From a checkpoint of a small mixture-of-experts model trained on Wikipedia: 4343 steps.
Below are experts of layer 9 (counted from 0) of a mixture-of-experts language model. Rows are named router (the router's row for the expert), up (a neuron's input weights, with its number) and show model dimensions 0-127. Each number is 500 + 25 x the weight over its row's rms, rounded and kept within 0 to 999. Numbers have three digits each.
Before each expert's rows: "mostly gets" lists some tokens that are sent to it at least half of the time; "gets" lists some tokens that make up at least twice as much of what it gets as of all text. This comes from a sample of Wikipedia text that the model never trained on. Tokens count by the router's weight.

# expert 12
mostly gets: "erbai", "jan", "tar", " Islam", "mad", "ria"
gets: "m", "n", "ar", "a", "an", "on"
router:495511480523502490460508494520527534470493485524507504500464458476516486480534503458494506555431471529465498503474492498497492450483466483513538531484564475482527485493497510462536487538514451509533497490529496490484495531513494490542495493547505487503509495477468476513494514531519500477515508509558512555516533500516530472470519474462471492493460471517503484514532509541491501476513
up0:463483517524490460499497439505492549474511511514473489503491473479484488496493501470499479530521550502496490461519554510492474522531528519491502484496485477505531478518485496530514510515512469527507505528488505475480517473504508515523472553546480497534483477543493459505528483536507484556484499495483477502558544515532521463474478481526476489516513521522468531514476533481470465477437
up1:506532483485502502491508513517534529517532554475463472495506503517486483567454498477456510505502516499459509469511513495495479484536510504490473498494517485492527539548515479506505544478463488527511484476526516498443501490480508492548485487479508508567479506513478535488465485485494493487496472508516509520562542515522525479505448462490547542495484507474540456514472503485494495474485
up2:520473509496535491546495507510474517523470486505514478537480505547514490560535487500507485502514469500513521457482519470495525516465505471451532485494501491512469520525528495532512500491479521471496516500505519511480454506508479511507487514533548485510469497493448501477529498464505480475516497497469530423492525515491528532528452510493549542473484497451469511487547447499522501489524
up3:495516519510504540517511514541522493505464495473503466558490530483481542477486494511476486466502492559512488546452577488501477522528488498519494517490474523489515530499459548513477504484472530487491480443484511511500530538514526511484523466498512513477492448499528515487523478514461516498532512500473488469464488476520489544500483487496496497510496468556455503476512522467522477512473
up4:531492524506455504482540511524520475508507481521495497498493506524503530476501528501488460500451492516522468476528525494509499487521497513493482476500482506471521524534540480510474489513478483507515537509478461501450513495496483523541462500474480502493511492496504488529485511532494511461546480531456489459485475516520516514521499444544520478443471434540525537515566522511528535498463
up5:492485531478518493520512481460476436534446511523451480514533504499480446466526525481511471520485488497504511460507520473498438504458500490495549492487529530527496513542455538527509502500539499557511500512497497475497468513487508525511513468499538504494517469447499470476549470515489496508489507486495477501484496531508473525517547497524492538493480504541459502509517522500519526517491
up6:552505531533469496495492501492524525508505521483523524516510491507527478494493502489527527465480508501472539463459496513527499537476514503495478478501503520523518479529486486530467508506527503458534497492493490477464466485536548505499478501421513484478530549484517490513486499527480477446503525480547517538511445543506513484523505467520490488439532472477500495506467531556505508490496
up7:499513506461538489527525519506495488530465499466460483480524525514509480527514471546427428458523502534522508461525499515485519524498486503498540472490527517462561477520488515503514501507452497490493506530501465468475528485535487543513499500499491495529503476533532524482488487481501517451517485523480511503512486513510518539538496504491503537521484493456485481473462522481526540472508
up8:516492421513485543519493511506470511504466476482509513521463496500524517488442475501479506529495549491472467456496506466535522510485505506533489519524497551500469510503497545441487517519510544545525491481530488486523501516490481496492521485472536507495513481472505513507568455520522513514518544505517496488489499511500476496527501535534465454497478497539514485510542470469476487519508
up9:474521531529492488532497478470507471505539479535506547535474497504458463535500510526496556481500481482461487484470500485458453484482512514506491527474478484531557512508510490484494515496480501492553522497534554533505538494489491499497469487503533513478520469531469481496511474451515516491484490496445489550545467501469507468506519515507501475502561539495493537497515491473485486509497
up10:505440498517517470522498495532493457485490488537516507511513472503504530505546493485476495445509504561477489517499523499476534480494540463477486486472539474532468510536518503516484501491530492498519543491502495477488556513497508495468468510474489445500515459517495493538489455516435499514507498529481513495533486538519518521447525534513507534514503471511502507487456500519474483472457
up11:510459460503501499527489499486486515479532524493472520556490495533524509496491485486521512520491528477461468476514481483475500499493482460485524463511496547527495488520532485519538531471479526523493501522516456535509487497486486475540528487499505477501518531452483499515531473456534428513532460498486488496567508489532481492493514531465466530538485523480538496542500533473511529507477

# expert 30
mostly gets: "',", "%;", " vs", " CHN", "},", " GBR"
gets: " |", ";", ":", " /", " against", ")"
router:456455477509484481513505527472484492500512510537539456499522520470516502488513460510503540501533496518474463526491504481514522540522495505467458473496475524510495531494505492531494515532495454479535527477497494512489468503475524499482490478465511497492553482509513542532534445522485483531457493549501492501492492484507471471514493506473531472450487484492506539496454553500520526475561
up0:517491497524507481439497478486511489527466531492470490486485489491516525483510464511500524502479470513497462501506515527554499504481490478547555501477498544509481497592450484486488479516528489479522532490526494475467452478488479563528512468488459497509505540509491503469488487532492503530535513504448519482478480496473492535510509509501493511530527485520504473517505527514443504499527
up1:466502533532508497504483491516523534513526488534475446458528479521523445541462513480504473482497465502507522502514501490497495476474506513486516518480480503531468527504481442476508475511540534492507495531472522511475521492488548491510502566488457500483516477457460492521525514451518539503483459480513500503480500513479456550495549504489496532501508488463522552502521513473490477498500
up2:488480496550517494505489452462532486542529500482472517517502524520514521530538484505480500536513467527493531513499480483486528483538493553546523460491554483443494496480530487510514503498488531489453489480508462483501450508541515516487510488547484500462539480505486493498468459529564497469504494493507481491509498489486472486483508498516461485495513497480464507522554469482520458525496
up3:522511466509515522539519501501492496484526430504524454462506501480597545505518494501486505494499489525498516471507505478489493524521515492480490516479486509492521488479518481511509494455519478517449510516478505508490520537512472444502498559530454515530522506436469510468515532536513510499474483479499494505519499536502503447505464502487515496516477511477492477517482497542548518520526
up4:486455512561528481489504516501486523514465505474504534460550471558493477514520503509494494505468536504534494509493487505519495510481478504474507504442487512527487509545477524502549492499462498486502480530509487513498512504509449499540499486513518490513471539491465541474501510495484546540499504479485473508529448472500535510498495486478468511505515478524494514508448531497415489462480
up5:478473468509502514513463477514517477543471437534491546489549464509532504470527479469499466498502521514518494490489473501483502493515513514491549510516510484475499493506532485533486519489492466476478521530495505521507500516509498534506410500544491473527505504461482498470438500552509497505510518496469506538508522525514530515491472450513489484492502476518535531519468485508531460495453
up6:482497529491499465482551559486447490504492511498513442503494513543541496523528512510523504507485486509494485499508497516553467477507537470525466502490525509508499499469441502485514492484440536488489496492542526507521483489501497444543484472508497456502510520518502525530484512493467494493496465503435515515501514496493513510475501472469515523510522535480457533518534464562506514492479
up7:461520490463518526484522490476488520497494487525491455508488522505480459541524494479490525488494524487506507479517538484500502474468542506516487466479477475536465475500563525523531555476503553530440530480511481475487518493481480508468482466490495490518471509597514507459508498490480503505520484459496523470518520455522506522504518478488524493502528529509496472509483528516528498501472
up8:487441510510513512467491522509465487502533498510416483482449553500521524510513544479491492520502519501516547482493522511490459490519502533509528516490496489471537510513475521530473507510489486497521515505491531532468520434509508510499501452433498497516503489455486499481470533512521513479512531442470539477531516490510497508492525493493485497484512484455518509508538475517470507545503
up9:460516513523534548495473514506494512488501461522491479499496526470452526536507508519532476529529494498502497436493513505504502511504490476485478558470514496490543473484484494462513544459447483517478484472493497479494483496521528514484502500497490493552534541500477528508489486494553542497472528502447455506475467526500513504488508528535485494539518514483472516491448506521464481539527
up10:500499498501512488531517498518485521538480483488481497542511472473457509487472481457484536474471520501508523542530521544558457492512493497509517496485511470500508510479531450454470495516459504496485538511515528514495503526469505483481534522497436456477408492485490463482525514516515486503507499475481514508459524530482517478490499466518482515510494522504511505486545474519516512475554
up11:487498528543531535457539453482499518532490520454498478477503505444487469468504492495521470449457487513485533493515505486436502483515475512555488479530502518521487460489452489484545520476500498524500494554518482514509534509498486490501479539517501534467515454513516479488489527455511486533470491529508542478539534500484473480527519511484541508480484530493517499504513505512500524491514

# expert 18
mostly gets: " during", " in", " into", " around", "In", " During"
gets: " in", " of", " In", "In", " into", " during"
router:487498509493520507516513480495475483489506478481506493497516491536478472443503525507539544505510486514554500515520507488506488549468507464472504538501472463531489467477482455537489475495524463462498509524527518499550522515534531470476471479497491539471500539522481494513503509423495515506449478535482491494496483491456557539453481519472465504529523516527489511504495528482494490505513
up0:471519502500444526477461501490507540516501492491499473502457475537513493460455527490448505509522494519497510502487500483510498506527557514493515517463456516529508489494515504490520538501507487498478508504492475535495465492474510532469524526481479535526430483557523487559490490497482499496496506544492482459517485484543503488503497499526526502472458453482486554466490457502539508510477
up1:514511498525477533521520516496479464457524511490508435443477492493534486505521527469486509505490519494474553442486459489497485495463479504512500503509527502517545477500499540513497492517535467469466516473482514530534482476487451512518447476489490505488495504529543558499503485477472546475510518538487497503515514504508486562493527494448501528511530492511522525523514534517476487491500
up2:555465522513467485498474430543499482529511520483490514519465534498517484507497476501494538509508557516443486492525500511464526471499510503530495533517507484504568560455532466504493519512531490478511486511492524469543514482487515537477504497516465521520503548503455488481521497466462483498512469514486504484463479501497536536512478518487491520485524503497496470487505479509500508483448
up3:548511471502507561475475484487500454487500496482533512534481512490514503500492469412488487503528488495477480501498526492520453536460487531534491513487486484514520541455488495495491488560499508481517515533484498478453490512528495465489487496531520534508484466522553498524508481543514474497486497506517500494452506496440478495517552503504508499502534494492487511525433509502508510470523
up4:525460519504495489537481491527517492510506506519469505488495476481442517542530507473506473488512561482505533526470481464543460476515471510505513492451475517506524480497495477497478495526432495510471508489511479499475489518472501537471511487465505533463501512504532532523535499522490427516560496518519520547521508503535510543520526497534456494484512497500474481483500498497458484515501
up5:549520527488535515536532492504537486519460495480503525523510536532485522481478476471556527525492474532476476480494501465523469520500467503502501500469475484512506558557495495486519507506576481505521514501513499497482488492481451499491529524432486533493495486489500526508502509507492482523503568497502471487485477506507466465513469503530487490440479504474463479486511486478505531491531
up6:492500491508545540465530464487485467497501505491532509497482523520504531487484514556517515469450481493460505502467486460524492469468494525519499506499486539541471540491510546452533507500485454479482538460531495510525488473515491529501485531498522538486498493476504492469533475474468539485490538490480533533460482483495519477477506500530495508462523528544487506513478484497477527505565
up7:460471496524509481508520469524541496489492481484480489503485555516525508491486468516518515529561474434477472494499494451500513474502451525499468528490478488507458510490502452493527511546522524462580480507499450498486488508496507546486521492468498546485507497486518521492482516534497511499495516482504489486497493523466488477557511453517510490536514550473511507483488492507507495461512
up8:471526483511514506539478456499574520509536507522489480498454501504483488516499504465491501475492489490473521469477553516461506501493471500482518538495482499464474498479476476515505452554509522463509492498494515482505542495527487525524474496471512482493505494528496548549457520510474492482502528515542517544534459486495526508513523494488526562455502484489545522483532521499476515461498
up9:509505542503459513510506487500534519516517480465475479486540463489506436535497513557502529476483493492481574497540497466512512514463481435499496503499450482545497509517461453523472533510539497465527495519495491483494488482525539507492492502490487477511504549516520463510470507499539499497492522524545465539471507489498468522474517479488496494476486457528487508508517490521496490533505
up10:479520508456561523519489511529514505507494494502476493486481482512471572504492491489477524500481476516483468415501498498473523525490488488509552507486486506491514502498492575526528478496473483530497519514522478489497517488523575441524483524497474531497479452482508483490512521462533489532511516532511482513529483494459490508487503492542508479484528522492503501491509545483482518468469
up11:498473499476492525478477496517501506495533533494494523518482448467520518501518488522456523460521467494481467487491542448543506464527525503508487543494513494506483517528487547488522503494463478514502502513533493513530528484543477501502483508508481510520479519500527476510483522476501467525459502475486481523535490466541515481491490519432484472475513553454544501547496556478517488533469

# expert 56
mostly gets: " Nor", " Bir", "ir", " Kir", " Hong", " Mir"
gets: "or", "ir", "er", "en", "ar", "h"
router:506519502503540503483501513458557498503552461521511510507505498485489484509495475488457489493496528473473524506517494455495490492474503510511547514511536474456513496467501547472524498514533486525495495512477534476499470483462459443552498496503505493511514434478461484513461522459499545508527549468505501530478533509491530480485495507488524467504487473505501511517467516553466505489541
up5:505514560524540492489502516504487513469524492500469475465469503410470482532501502484545496516492472476514501491450481513541489472492528491535510543476482524504506496509498502510512502487532467471467502485482500540513505507497456483511488479510482491465525493502519547550518509499503491498502497537532471504462514451526468460495500485497476496525425523534510546498485519497493507466523
up6:481525497520500468519465531531472539514459501466508519502529493495475511473483500440513549444487515510461535505507469510518492480541499517483454470512517534521489510565530469465504527511491529507495495477527468523493521484484455499495488509490505523494486494527576477499526515478488481467510494485513537477520514508514494474525526449513487487515492468498522453528539533513472510474507
up7:510498502518487491511471487433537503479482519499470498496492493510528517495559493468440492502501534457494486504462460529543490487501511486514516519486474528524477490503501485438514489528475469465481510517544503520477476538524542527528510487466469452503517512485522497543488471520565472459515513507474479526537512486480535496469479484509523508538489477490504519500485518503524454492512
up8:467524560459486512500471493486496473473506532501515483531460446513475494489516504487516460533487538466483496493500552482513503499496511501508492517518501534470473469489506545504524526515496472510466453551504435544481522537506506473524492517542485533505483506516451503504493442521543477505494512478467507470526513517473485519467518509479527491524537506505500518479481475462486522495528
up9:482476471488464516500443502457541481487477488464503545473520512550466524486476500466497520521502539491472490462496487496508474521469553478515471562489494488498504527495505523525474522523523511495536488504518481503535527464491506538545488490479469511501463487511500492501497471470503498510504531497507494553515521506510497514521480512490533494478481506536504548438555531502496524529446
up10:481507501523526450475499520514471521483514469496510506523517521506488506454529468531528475524490486506508482467515535487543505455540499479507461515450446475470464532488480505479529525520519483482466495536520487501473493444508520498484485520513439477481502512498510547493522498489477498505453503532491546538547493480500528504522494498538534507507463497472536535502497514517487445479501
up11:490482496499485486525494512497505533537536533513512494490517493430502529544522528536510481554542518541465552473438474491498459552510507479494527479482489524477521532466508489530504487527470506518493521523549487509473488453543502452516484498468476459524493513505501507536467488485508486478505515513496468507493478548486498510494498475517501500515477506465517475494503522450473524512487
up12:503513491473481525549453509454465510519502464507513465478483548490488521490530500460484493528473526514525497487467506514552475497537518536480474525514492507476516469512488483473503520513509490495517508527454508486521515529514514494540494498528491494472473516516515542480528482472454466547528463484495473541453498547504479539464492504526533505522481515510431499508517513479504528497459
up13:484513498539474507471503538489509487430554498545491535496516497453489470495531546489498486542521474484493483479510507496498496530497477543482506487509483493505485531515544472503514488478536504497537501539528515519488498496453482533508488520528523517521490474529527442479511481523487553512497479468438489468495536519489508503502512463524507512487501528487467521490515555457509480464480
up14:468475536495472484503550480512506519448454470498492530501511505521464505505527481492503487481441522481500467490537486509504495545488495501487503518507553544512497550501538497513497502543489500489538463506529537478486516542500479493513531486469480541544508475517485515525495518518466483506535486487500524502495509483498456525511468510507498521582449504482477469518522538489477529499477
up15:497518468492491502485497508544469520481532525474509501491528539472472486540465484491526527525504424479473503511536494498512486514547479491514505506486474533500493502508491440490491498506488500513473489510581484540503519488518511482510523497517475459531554474526479449496494479513496479514459514522529486525533490516444527484480513490509478540498476498533502502478515439508528534478490
up16:514516504526457483538462527538471508540499493511527515565492492509474494487551484519525492510513523534484499467488461499505502512464512518449515532498492526483495478501572475481489523502497474500516501490495479496517520470530465482518532568475469499483488550483466492536503476498507487519477537465476529479496493501492518547449502531487505499478476538459510521491528516463478500516481

# expert 63
mostly gets: "ы", "ъ", " Los", "х", "т", "з"
gets: " the", " G", " as", " A", " New", " O"
router:484520470454495471521519531511473510464507491482522527494457476493475496480478472475478511464513469506557477554480483486440498479455470506492534456490506465474519466485489480473465488481469482486468478477464507460465496467489466490478529497480486465465500502456471474453493515514490459492496481487501486485459538489488460468517473465474513475496494493506497489457482493517484485515517
up0:511472535508523516497479501464509524495464549516535499495504486504482485541480494452478481518516511507474518493515489511506557465520482509510505456484523533521481483509497505499541500495536520499572432453530494494529473502529513514494529498486535456502463470475528479519479528488511487457498491538536521473529447521520501507520522499524484510509481513477538513478509437472482503507496
up1:557499527506476545470494499487503464534505501484511512493522512512535472505481504490535522492474514480484506462541477458487491576493503505535450519487486454485471530513465505502503467495505486492466525485544490481513525486518559495502519491530465483529504482497501475525521539516504481554484497503514464458481490484490496499517519529509476534527458538447499533473457513534498487522504
up2:530484534492459442509471483519511493489466456527486508494524479492494516499529553527549485546481456502477546465494526513547519515501548532514523509513540483531492488513498464472509474501471508499490494511506529489478483492533516493542505501483504502479529497506459550458505509484471457463519491513479522509481504503509490484488539485564547472533509516534487492490504467483492539481502
up3:511485497486481509497482509501528478482482519554493496497530544520457503497512493472499477500500520530491498450498498496535483464522447477522442478493481499531501509472537497506522495505551493485495543477549503475517481513554531562479524504512532537512526483508495487551498481444511531513531523509535557520473497485480502453493498509526485505519530510476481517501483535521524477468525
up4:489508506513485486484459469481490501491480507493509543480461544492515509540479495500512502516505473494498466468499533498478507522498499511504521550530527428547546499545498514494533484488477473475456524542524485507494537500479526500548504530484474498493520513529507490523501490516512484487506507485468476493497485445479554509460454521462466538479508522509572462506503505498510469531500
up5:485485513465478503487484476528508511536509500502525526503507517485524496536537512512492487471510476503488489482482486506480484521495517538454481505519493554499507487483485536494508488501517488439517521454527491481455495537494517506520507538533504501551517467472491529585410479524524511478549472488474502507493527496502491484529472457542497509497517464507475462532467494484495489484503
up6:507501481471529495489472512544451510541479518541446470519514470545540503532497487470476466490499511527502516461474526505506552501517494463518477506475509525503520491492506529488490524493539484489502530509476501449498492475522478520530465477545550526537498513466537463546498520502490529483506492518491477489526479484491474482452499517507522495475490523522532455494458529503507532538489
up7:530501515480468557486420512487492502507506530555533510485473453498503490501508509498479483514496466509507435455490474479531495519487454483522471516460505524496540492508548496483540503507498497492520509549472511526486532469524494457504512513501500504466456484510514489482548516478490514506519447529479497502517487486546517498504511490502519519462494546514491485489449543476488502507488
up8:495510515477471519473467479513495486544520480527476513493526481482468508514491504515526493499486517533511471499486523507574524518522558455515494485510494501486472518494505525506523448511492488500513513521451531465487492499557497475478484487497511505512420452537515481494514521490489483469521487525545438474482496519529466470511500525528514519500490543544472493497508484525533500530472
up9:518477504477550510479462491477526454463471542514471494500513492499515544504504450499514475517497528474484500492523507464500529533542529493532514495479479494497518483501536424498511524499469523535526480505535460518500490462506475482487509503481501514505505467514530508484481469481493535503515505536531500509517507499556520541529507502511503480471457551461496535457510517494489453552488
up10:516528484550514487474514480464493516500466567550541489494510431467484485506514527488490483501480516505507476463494511521514509535507496486489542459458509473521530524516523488500504491515488498488490498531476452532539490525474540468490510475484522523527523537494462502450505519509521483491483495493542506500478510551481526521498477519498458529496514552456535521480503508471499536479502
up11:511507489478517498466504486520501511528487535497484501489532509506488502522532523503498496535495496556486533438474510431523516568515446472513561520475484508530475450475503442483492527505529485494537494481516496489532497513473483480521495479457462484498518527493487526496506491447519502484483484512457522494500494479476534530485503532488510532497504531514453502524485523454485517473496

# expert 53
mostly gets: " William", " Robert", " FRA", " Mike", " Chris", " ITA"
gets: " John", ".", "a", " USA", "ie", " William"
router:468498455510518495555525488524499535472509503556546490505492498483487545503500509554499515505500494520500502517472464461520532447518503494505549503504536492515474512496486464502496502518464470526500493495490504494473503510514475517560508496521523513494496497538492476457478475567447467508507519503526464490475510464496455478488512530436509478466529490473501519505499480542524524479501
up0:514443515528489536522502527449476480567486463490537506454483488553447478508492501522506480494517465528440508509492526475484518557522552468502493489446498496506488504520476519477502497488473471520498517469540489474551483543507493489513525468536504518529506491513507510502516468483485492508496529492470501513500482498516472509551489472539467527489477497524522515506505500526504488499533
up1:530518483493484502509473497513502479448484524499465522478496505518487522451508495496477504550502521513515504453464509483509521485492492489501453546484519535522490481489479527499498540533508524508501525476521509533519502477516477505496473521484486520530508496431506517521476508511531468540465459501511500548506456494513500549440517562515542451520500518514507527496497500476518548450514
up2:509485519496430524455499470514512499493513518492477475529470515498492480514491489439489506496488491493501496568493509508467541477512544511486491504526487521483493581537525532513478559484523504458450486539505505475517512471503512519442504529526485516481491523531483491506531486514522515492521492492503463481495471496501509473550436480466495537494511518475504479484507522488484477509499
up3:512541475487484513466463507505458499509510521515483488489510500514460502477481514522501460510519498555469465486457486537528475492480469511528442458487509532526536510501499492489446479499492498518511503463474476531543527490519494495490499510490499577515480488503514535504510502521468485496485468505479496499487432470479476527489511513531538553536547527458491490525482519481525503499523
up4:508473493510543483482468498486495516452464494484485522534464459461497513493492524535516524507505513518466529488524534541488491507498502452448463522490513486508512483535521481489527482532523453485560479525504516514505521493449546529502493483534506449510459487539557501512539533507507517514488470492556501490486490492470467482534483498505504533502521504513502510520496473534474490519466
up5:467533509502501515477532475489481518512508513480511496432471517533526478465527537505525522500516535476472500510541518503502534468485532495493497485482492511495448544513499463488472493467543541524518432450527460463519544517518488508472479526509509502508540541501500505489473484473502463499483496499490476500523499533480510521526459500541485497546495473498545540512481481496489494480473
up6:481528520509543502549483544511522499494506480512508487448497463492508489503494516531525501499521498527498486461560491511456504501481551529504478549530500467557498473518454470481526515474464470509460475510544514509477482554508505513475466487464470481471526489508475446521526498504496505483469472497516500514514478499517554531519502511530508547500500530494466525514501499505488463512517
up7:528489486484546503483502502430536503542497494494485516473501455472502519526509516530450508471484499545484511485490514536512519494496491476505474485507511487513531497536509491460483496526500521493497450476498512524522507488517486492488544498523511471518506528497469503492510523486471481545581458477494525528519524479464512547576512483510512521472477477539477500518471476534487484486464
up8:517508466474472501500484539478504460483459479490494498473472505518503463457482530483455521514469505513518478541472485549459545516505496486504508491449525510526521536467495543506517471471494475485441531488454509509530512494456515478534496518493515515509500481526457528498494523482498463506473483474549505517520489503543512487460490504558497549541500495493514515532494481491474513492519
up9:517502494508476500479503563459457502496494491472537491500503481517499532518539513505507533513463504469541510513493465496495493502477515485498516543494475521515460506470509482514465475504498483516488499514506487536473524499532504507477540498498502511520502430560533485525526520502476498476527528458434437502490511496493522520475550503509457468517488511485481497466500435509500527510451
up10:531470522535467496533490537526535507523538497563513471480461500495482514457491481485485508482455502510503471461490531535552473461462542505482495578506512518531529472514508504481468493483490517517539509472495487470521521488502505523522510491502479503473524494501451493462524473545470474486460474475508485517518484496498475503487522521508500499479514481532491528556512462522495491521503
up11:501533479474457527518537462501523437482461503481499474529536471503500497475501461531530476519530500505514459523528493521534509485471496515489480492479497500435534484520544500506523484468511492462493530529487497498505513510519528488541470480509406486509522486485526510525510499490490536474496513488507479503537508466500528478465526508487483462521455506512498523473489467525453501510492

# expert 5
mostly gets: "ล", "อ", " —;", "ั", " Saf", " CAN"
gets: " as", ",", " |", " the", ";", " —;"
router:492525476456503473531526522510483501471527495491505535498442472492487494469480486472479512459504477506549481562493487491440503465467466529492526462512508472504506472471495474475475500464467462508455507491477508461482483466479494503480522510517501459448515497457476495468479516519482468485485472502501479490467528475476459462495474473484516453488485494491487503451486498530483487505519
up5:521510499477450477494496532492487488537488501515504477497518517516461498503515471511466450507491540507523512469508473531550536541481520500524480524485487517507516462504550503488501450523474532464529498486518479481487524526476516475474494489516557490467461557493524516509475471505477513549508494521485465483519443516500517491498535504490474469484496529469474488539508478485464556516521
up6:487474481515522512503472507518477456527476570497491490485473533507486518492502510527499496448482528497491481486488508530479531500518436507516514511499501494503498512511523508524500510510519520487508484496521510480503430489507560521517480450456539536480474513513530489453565478478470473498476513512494492445514522515553504499522508509494486478487457524548494468508490540491531543497482
up7:465455499519513528547498506517481516468505542534499498484480445505520496511477456507508523497504490515454474456506523485492534520442545480490512493508529493471527500486499499511505447547518501480517521479485528507525457508495506485499493480526539458514500497494506452552503512529502450549502496497490507518491527498467479464534571521490510507493534480483538509467524490475508517476480
up8:519449521513547472461498503499509498485513517502501483522524499515473493518527523499490479488478521534515532488484515554517496459514559514502504511497492536486480508510470486517570488478484490526492465510505453510514520491516513528532526490542503480482474485554527528509477471458488528517457491497493540502526490509472435515476514462456508516489499478553459512488508519532524526493461
up9:493490482521520509490498538506448522502496510521479452443487519460485452502544493508523471480508488502488520488543463538447505533487486493528512539516534536531463517485518473502488507491513493512523512529504479505481499537518520497513465554498522507542495500511504466465495533531453536452498535468492509489515499497508525478494478511510476491501499510535504554537528469497480537458461
up10:510503528497559505467456500553490528516467483492472493497493527492481523473524502540458508492518520484498477473499501534499555525536486513490530499452488467525465554508489532493483477510503504498486506496460488471481495488524451456523517534487533500516539498507491508507507439509465484485532528465506458493466547519488503472507527499493522489541483479489498453534462520500485536503499
up11:513458493483500447480489486489541525509477493480496497501547533493517510510482520443509481489517523521527511495498481502495500486463505555475503491454507525520495533527464483479496530465504536532503481494432508489510445463554517459467489493504525519529517510467549480517496522523499496473489504521525446471497496495510549487500484487514526500483493509470519532464453468528513506496461
up12:496454484506493471488485472497515482480544492519508485499485482505493491535492573486505481526492521480471515493513472498495535466515519498542461529509516458471548496506557500501535496452508483520481443524514473513506516511503522468526507492479501524533489495516496526517462489492482538486544515497519504485551559499485491515476534519448555496461484508515472515523480484475549482475499
up13:467514513511482497474474486438472502483478500524524533448519529511519493502508509506495523479488488452496507480506438477542488508498465461522515512453499510497534488509484503472517516481497518456466549492509493544496531463509518511461501527488536541517495530518528512442515471490524526462515523528527539464484519538510511463494494518498558468481470484497501515478546488521500498493482
up14:508495512498497541448513471527479523556444537498508494544416530506502484512450510447519468488532532561460501480518537557483511483484513486487502484542464506513525485526477499516491477490495508503495493485487484502513502535474538546491466534506492478458528501486485492503492515500486474521537485494487509496478477471503513520521503511482521522525503493531514546483526487479515485493477
up15:468517513526498528494497483478498476504516481462519468458462461509514490514529519538502484485515529493499510508488438517529469520539541489524496487483463497524496505476523474512537507507509507491478511520493498544558480487527511522502520506550501493478479481479500515527469495484460523478531516523477513525506445542532506505437529477512497494471515562446487483547506523482528482470475
up16:528485493484482478504545495502485530521494535476487498497486499446502454494563524470485515485487477527500494476513473459467478514472494488453554498516491496546494470513523511517512509504493506498485545491518531520512552475504537448514476511519526535473472439458486497509532468556486517494467518502524516511546462488508506483514527481477542517491477474490515509510468484531498514523474

# expert 10
mostly gets: "p", "ec", " ap", " Ap", "het", "yp"
gets: "p", "os", "as", "at", "it", "ot"
router:507469454513478517480525453463493486460465506514498501461473504517531485480505485468491490504547460525520484493465496537500512491506505509543555503521519534470500507462537497502556484552505507479531529503484526518521504522503523479519488515496466485507484504486499492465491529478509516480499465442533532461495495502512502507507504487460512561463504471490505497445550475489496537493543
up0:501502514489442511499514478472517518547519529535502521485474480443494509458540453481515489480477516505488448467536499513526545499472477536514458546511522518511465490514486461505540547503506501515550486504482481504514471504493505515483522497510511527477507512440529471537545548531469473479488504488484521464475486497479475486462490518498509519500494537552512520480505504512492507488512
up1:453524482528515504497566509505483512491461538463477512453520550490532506507477489488499529546480494503515513466507497486555469519472524500504475463492532524487485475445519511530480483471539543515526523466501508497480515481511471540479475503543497499480462483502482503508494524571505493481504475501498503463485476513516491510464452513481500519511530467460516527522498500544486491486525
up2:513516536508509501524484513511501501527520518547515499496520500467527487526458432504499526450488502501519505500511572523500513491473481484514485503486500478489499493535453490516538499462479492537479476500471498531505473505466478472513480536494544545487504515520507458528462477517492508525508497481467499459468519498520503524509498529469517582526478505496501489453489528543528484518455
up3:518534532503488510487460500524509526524503535535472514493500478460502518483535489577490507566475525456508479515494481488516471524500513479524519530475441501485475490491511500467533508486476500526449473513513500512454499488530519498506484471489518533497533507482506470459528525508471554492515519526454490506528480521512476476451518498507500472486499467498509541488520500540492517443502
up4:477495534473478498498532526507493516485519434478538481481484495467546452498497515491531545497506493508519523460509463460525494498523472445500511504457508491480511490501508561506514528496512457483521516509492503491503526489519467503491504532530506542510504495518470494500500530481416521524494472505533549518510488508497494503492520574470468532489502511524494485462512538475486505477472
up5:498521473539516509498480504482509485513485493473513460526480485492520461520551542569520508541470497458457493450493518518501521539512492531520501485502506479487484491487500535490526460478534512478510539504501475517497507480515484486511504554515527530496511552505521486493513485517538513496502514529502494508564493495492456496451467489518468490443496533469487522492503523475447489505450
up6:501479508474443524526454542465516496449488498481458475506453530494484514533490481514533504500496520493496518493506496528496469523482494476542457525508474488537514489523480518515530552494514451457499521530501526513480513475505523471562487498467468502494527483509521520508506502487508536546520512525488466496503494481498555530502507537484531517504461498507493501519462456478541490502450
up7:482539496503493505501489468488476475504495481530490521527500501494501531479527504516491428509533461470538507488494522546541535498509510525512455532495471451507539481512497557517496511524552485551496494537492454508501506500494451485535471510483493530458477476477458487514507486542509463493487498459471506457504480479485539525505498507509470486460519480521489531514545480482499514486480
up8:499483486520540503507516512499491500523537549491515478490526476481475479489555506505529484530484491489542515484487471513527471456454511514475503474519501497513555484525447507512541470534533538514560483512542493466520511502504527464491468466468449507476484499509480515530475481484496482523478497488491494499464485476537505483447492519511510493494483521444464537497475495534515516523465
up9:478539493506508482516484474516506504497507529504466487517505464499465510537479437505513492554466545553482495514487520488496491516463522494444489473492498518504519551552488480499497467492459481480508549518479504516515527518522491479517500528474530523465483535502494522466451521500503456538469478522498511525500512498464543489500508487553492505525543475473511487514489493462490514458466
up10:487498473493482506499476522546507529495512497546489500464469489527496527493485516519462519498483496503533481456556471488516449509507557497489490521530557508525498515519511534508537528526494476516472509508455477511478529490540455527487513521516498541491507496464512507490495526513509485466513507497500458430517475445515518554501512487536467455518484490464503531518476489529517507511496
up11:518499481465497548499567498481507520484526504449504474500509503509521527499489566492523490469549531463522510505490531491498535454507537522491503501478503513485495507514499537520457491472470516514526499480497483516486489510507536536473534526488509517497487476483493461463492448473483542472480459469476534453506540505488508519494469483494497487462514518502497500551493527509511495506425